config = dict(
    n_layer=12,
    d_model=320,
    n_experts=128,
    experts_per_token=8,
    d_expert=32,
    d_shared_expert=64,
    activation='tanh_gelu',
    moe_layers=[0, 1, 2, 3, 4, 5, 6, 7, 8, 9, 10, 11],
    router_score='sigmoid',
    normalize_top_k=True,
    routed_scale=1.0,
    balance_loss=0.00209,
    balance_bias=True,
    shared_expert_gate=True,
    init_std_router=0.0188,
    lr_router=0.0012,
    n_head=5,
    n_kv_head=5,
    head_dim=64,
    vocab_size=8192,
    norm='rmsnorm',
    norm_place='pre',
    norm_eps=1e-05,
    positions='rope',
    rope_base=7840.0,
    rope_fraction=1.0,
    qk_norm=False,
    attn_scale=0.125,
    tie_embeddings=True,
    parallel_block=True,
    init='normal',
    init_std_qkv=0.028,
    init_std_o=0.00569,
    init_std_up=0.028,
    init_std_down=0.00569,
    optimizer='adamw',
    lr=0.00125,
    beta1=0.9,
    beta2=0.95,
    weight_decay=0.15,
    lr_head=0.00928,
    grad_clip=0.5,
    warmup_steps=547,
    schedule='wsd',
    decay_fraction=1.0,
    decay_shape='sqrt',
    final_lr_fraction=0.05,
    batch_tokens=65536,
    seq_len=1024,
    doc_mask=True,
    train_tokens=542500000,
    steps=8278,
    dataset='wikipedia_en',
)
Below are experts of layer 6 (counted from 0) of a mixture-of-experts language model. Rows are named router (the router's row for the expert) and show model dimensions 0-79. Each number is 500 + 40 x the weight over its row's rms, rounded and kept within 0 to 999. Numbers have three digits each.
After each expert's rows: a language model's description of what the expert responds to. This comes from a sample of Wikipedia text that the model never trained on.

# expert 27
router:443545519551501542492498459580531472473507484487548502503518474449550447486495466413482441504512512503417505460558407502484549472486492440479442466548478488540536518486459469479526487451507589511519561504542521493516517468513557529588503461
Description: Quoted speech and titles. Words inside quotations, song titles and direct speech, especially pronouns and question words such as you, what, we, I, Love.

# expert 36
router:459481495509471450443501490471583476472468500458503558471523470539514519476553536462455477481478494497506489436518423439469476494517524486554498537529501552533519457530480588488476517450538515550470469530533434455498507556546508474532553554
Description: Units and abbreviations. Measurement units and codes after numbers in infoboxes and tables, such as km, m, ft, kg, %, and time-zone letters.

# expert 39
router:510536516504469516493524490608544555448502477501516475495580426499493513493504487469440499505424475539468434496522501502524465453466470515557534498502545552479514442538448532506572529499503563507479529484575498527522581561520569447544531489
Description: Stems awaiting suffixes. Nouns and stems in general prose likely to take a suffix such as -s, -ed or -ing: document, engine, video, test, medal, pub.

# expert 25
router:508540517519469509524560453548512483418523482461519455421492488567548503471511556459477470485532450572455518457553436504531494479553506462516436501431514494462566446517462488543554478511513494550471506531517468482510513603576551476554538500
Description: Complements and table cells. Prepositions completing review or reveal phrases, such as reviews for, mixed reviews from, truth about, plus end-of-row pipe separators in result tables.

# expert 48
router:473508476494569533415503497555544517442505471525485538457583446515536502485524518475519462443429511561464539489513481492534506513510531464558429499473525461470547535525443482539483503467536551523542484499534483490507505524566504498519540468
Description: Career firsts and line ends. Words like first, last, debut, took, his, own in career prose, and line breaks ending table rows or list items.

# expert 40
router:438549519515501562483481502580519483487604521481491492524526447456544513468492549450502484435517495580471482462515421497516519516548435460581473543521481524485581496517376497471503449493530515533512487547558521442480530489530527465518502484
Description: Prepositions and articles. Function words linking a verb or noun to its object, such as a, of, by, with, for, via, and verbs like received, became.

# expert 30
router:491578555461544583469497523550522550423513508517498497493603438505543541486473516435467506500509540506369498526496509536533529481507475483566484535516511556506508420472508457542517526518505610511472500550564427512538512555558526499507484480
Description: Name-ending word pieces. Final pieces of surnames and place names, such as -ton, -ford, -ling, -son, -s in Arlington, Robinson, Heights.

# expert 14
router:529490503462458564454491467541553494472512459505512494487514441557477544480510527444487536490527508517463475483534416492557558515504490500545470512442446520471497433465405544500580489427484527514525493519565469467504508534533607545604481528
Description: Person nouns. Nouns for people and kin after the, his or a, such as person, wife, children, father, members, individuals.

# expert 19
router:516483544525506520469547473622520539489483490539486518517518477552484460508509483460467546512472486515482460531541478483528442501543520497502452493538491480551475488551453563492604467445527575512522456507562512463462555538575501466524495481
Description: Word-initial capital pieces. First capital letters or opening pieces of words at a heading or line start, such as P-olice, C-ategory, V-enezuelan, codes.

# expert 41
router:525522479437462537458418460579532504458513478507486536495470482509528536450560547459462445519559525513466516447493513485524457518469489463510458573485503565487593463528401515526554464509594539531524505515526508443493485464498537424502518471
Description: Foreign names, hyphens. Hyphens in prefixes like Al-Qaeda and pro-Syrian, accented letters é and è, and pieces of French, German or Arabic names.

# expert 8
router:429562458496485576535431476542526567491573469445496517498604465527553481519520568459494459515473569491524495413529412505507532525493496544491460506439494474496527517552434522527520493482518536546455518496525486505520519508551566445560543487
Description: Closing punctuation, taxonomy. Closing parentheses, commas, colons and line breaks ending list items, especially in taxonomy infoboxes (Genus, Species, Synonyms) and reference lists.

# expert 54
router:538525495555514570504464484602508487468524499551507476486514424471539519507512562471441414469514497534448453464590525510514528523485505476508467510518469497511534403582375558477517510475565572526468488493571475501479533594484492440535552442
Description: Word-initial capitalized pieces. Opening pieces of names and words after a space, such as Am, Ste, Mac, Gar, Pl, V, starting names or terms.

# expert 57
router:541500538489519485495456524530506500470512502439511515519522313505541498424560496419494502491467547511428510505510506440550501499554470469577481560488491522520577513489487492473559517454540550508492530516526432464539591562534551487546493450
Description: Mid-word syllables. Middle syllables of words, such as ter, man, min, tor, ogn, plus whole person nouns like director, character, activist.

# expert 47
router:480523525518486548472445447542556471426522446554596455512557414448579498461498479437438473489475468528411482521555484498486468471452485439457461503499455501486529478573438461476512501545537581552474527517555502556546547561537475489623500433
Description: Title-initial word pieces. Opening pieces of capitalized words in film, album, book and case titles, often after The, e.g. Pa in Pagemaster, Po, My.

# expert 62
router:503514467560501546443530498513518505480475518468545481462541485495510503446490509482495494515446480536501444455563455505481507553462515500573460548484469529516593463495425567504508459481554575529483455527552545447506565485568507428575530451
Description: Definition and infobox openers. Colons after infobox field names, and a, was, is, or opening parentheses starting a definition in an article's first sentence.

# expert 37
router:494579527486499558468421464573545496441502487464455529485543433507529575511462491412473502525460432506433466516577508505455562555518507459470422542493462564531588403486455462509531480463558511468471452458561496441480537543562587435533502490
Description: List and clause conjunctions. Commas, and, or, semicolons, including and but joining list items or clauses in running prose.

# expert 56
router:495525529512500544463476508542538473394560503527534493486488486541524500488559490459461507448475547519476469420506509535543496475472507473524503540515520526580478470514500466525543565476546533399510507487536542482541611452542523481516481521
Description: Latinate inner syllables. Middle pieces of long Latinate words like commun-ica-ble, Univers-ite-t, Innova-ti-ons, Distingu-ished, and endings like syndr-ome.

# expert 35
router:536507530493498570502529491518465468432531449543529468487562445537472503439512499452499495598434512500514489505566553466554457476465426461506441495504501511499522496534448498557537503479537595468424484506543475490495566527491550505488512452
Description: Verb suffixes and participles. Endings ing, ed, ted, ting completing verbs and participles, plus words like published, located, built, released, often before in or by.

# expert 51
router:494586500500477516506484502612522503470529480500508487446551438571535512484436567479460410467462525524466450472524508528455492488428545466466494627453441460481542512559467500594563498510537531528464587485590492407495535518460544448563532495
Description: Technical word openings. Opening pieces of technical or engineering words, such as electric, trans, comp, dep, fle, plus non-Latin byte fragments from Chinese or Cyrillic text.

# expert 43
router:457497500505523495458488459524503520473445448482502481436572464545555529512498461408438494507479439540431456545511504501556534515492531395469489544447481490476535540483447519601501533512587523499449471533596489497546486529538491459579493440
Description: Sports leagues and teams. Tokens in sports articles naming leagues, teams and competitions, such as NFL, League, FC, Cup, Texans, AHL.

# expert 33
router:465476528538530538465544531574531492451512491536520480456523494554592469515497472439476405480470504542520450458511481478551517481485435480485524569492512482469602455563422477547503510528522521540533522538544483453474496528458555466499505459
Description: Prepositions before phrases. Prepositions that open a noun phrase, above all in, plus on, at, during, under, near, and opening quotation marks.

# expert 23
router:514492488551527530467518445519498519406477495497535461451582463527443521484532482406502464477418500547432445510582457463510462459443477474463482519490508557589531487550450519523516550520513521483494503515557539504543498522477485414553465442
Description: Award and institution names. Title words of awards, championships and bodies after a capitalized word, e.g. National Register, Best, World Cup, Awards.

# expert 17
router:545490461547546523518467453527535521487476491484502490482551436505569561547534505430463473498503441579519463453571478446509517535495571492528479567460523512477542512567453531565599490473502482499503591551508511497487575533462505483480483477
Description: Mid-word syllable pieces. Word-internal syllables like ho in Methodist and Pathology, rop, cl, hr, sh, plus some table pipes and function words.

# expert 34
router:426477486532516579450542491603598475481512521445480525459555454557461549500505539437473465570495505489478448458565456481486526522502458382468500463495474534505549478486456515528543523527577534498508539546587491482529549498540519506479487481
Description: Ordinals and time words. Ordinal numbers and time words, often split word pieces, such as first, second, third, year, day, early, final, before round or century.

# expert 59
router:508526474524503514462482488571557574461473423543515481413509390553515481474511508447470493490467511504474471489504464470505582532516522500508473558443510520534501455540486492553546531473501566569487542510582489485475484534533487507551495494
Description: Place and taxon endings. US state and place names such as California, York, Texas, and final pieces of Latin taxon names like Orchidaceae and Adephaga.

# expert 38
router:456521475507496524524526476551544501390527512501520530426482496506545569505486507470440449489491494492474438471534473520495501456526498463476479535480524495463516453416413484526470523483508528548500487544550520459532504527538507474507491490
Description: Direction and sports terms. Direction words like north, south, west, sports terms like pass, Cup, Linebackers, and table cell entries such as 0 or Region.

# expert 12
router:472504464531512450501523481539589492459522462510494476468483463582486504441500487461501495504490535574459462458517495504522552505476490446471467549528476511521563477473436527519560486516513536557552535515531517469502507479489566523505566467
Description: Table header cells. First cells of table rows and headers in election, sports and music tables, such as Party, Candidate, Year, Liberal, Team.

# expert 6
router:466537467559581515459478434578542529403480486562483522509482497495506473537488475439488517472430491522423484455535505415506514548510508387547481503538444520488496466523521510488534556478496543513521500548643527508452531517501496439561458467
Description: Mid-word syllables, years. Inner word pieces such as vi, mi, iti, phi, plus years after In or in, like 2014 or 1820, in biographies.

# expert 46
router:505483464573440551472541472561550515487499507497514476447513410500537542470568538408505490519535488534495480455577477457524524551500463487486482450470497542422587481448445523520507461474551543518518454510500506455521490504547608495511552481
Description: Mid-word pieces, biography. Word pieces and function words in biographies of family and travel, such as grand-fa-ther, ab-oa-rd, pro, married, joined.

# expert 2
router:495477519509526527456536513553529529449513447473583505480467384549533478500524536476501475527535440502477467516597493492471553512507500453518510538476538511426488514526521498524488462411511489561524502499552457471518499491488419494526547501
Description: Coordinate and stat numbers. Digits in coordinates after degree and minute marks, table cells and bracketed goal counts, plus odd Japanese and mid-name syllables.

# expert 55
router:446470489491497505482476464502521535474476531491428493466527471480491560470469509412497440518467422523437539488523503448477541573476497409504484570502485548458523520449455531499519470471559536489531491568515515465503528546504587497490517482
Description: Time-frame nouns and prepositions. Nouns and prepositions in temporal or event phrases in biographies, such as at the close of, until, following, age, release.

# expert 0
router:428503459528531551470487479533504527423487525480489506469552464486525545454531523475493499463480529559444474490565475477520490483428459518440430507481453538475527527523480507561550476441572547476505458531639511491507520553526518509536571487
Description: Heading and list punctuation. Closing = of section headings like ==See also==, and sentence-final periods ending list items or paragraphs before line breaks.

# expert 22
router:479514521489494549534522522594528539490542453529515479470547411466580462476523497468495479496468473548457382495511466476497543477431451475473484500509489503479530417521455448513562533468506562463470555491515524524520522505570549531518544492
Description: Abstract common nouns. Abstract nouns after an article or preposition, often followed by of, such as time, order, case, way, point, idea.

# expert 16
router:500512512446484535458546475524556580480518455523459489491542455512488521502523583446529524498432463510450467459490433481533504541504537522536454516495498531485566519483454501594547459492499522506489528521512435459514539516565487492514488482
Description: Coordinates, dates, tables. Digits inside coordinates, dates and table cells, such as 151°, October 17, plus place and election words like Church, Council, shire.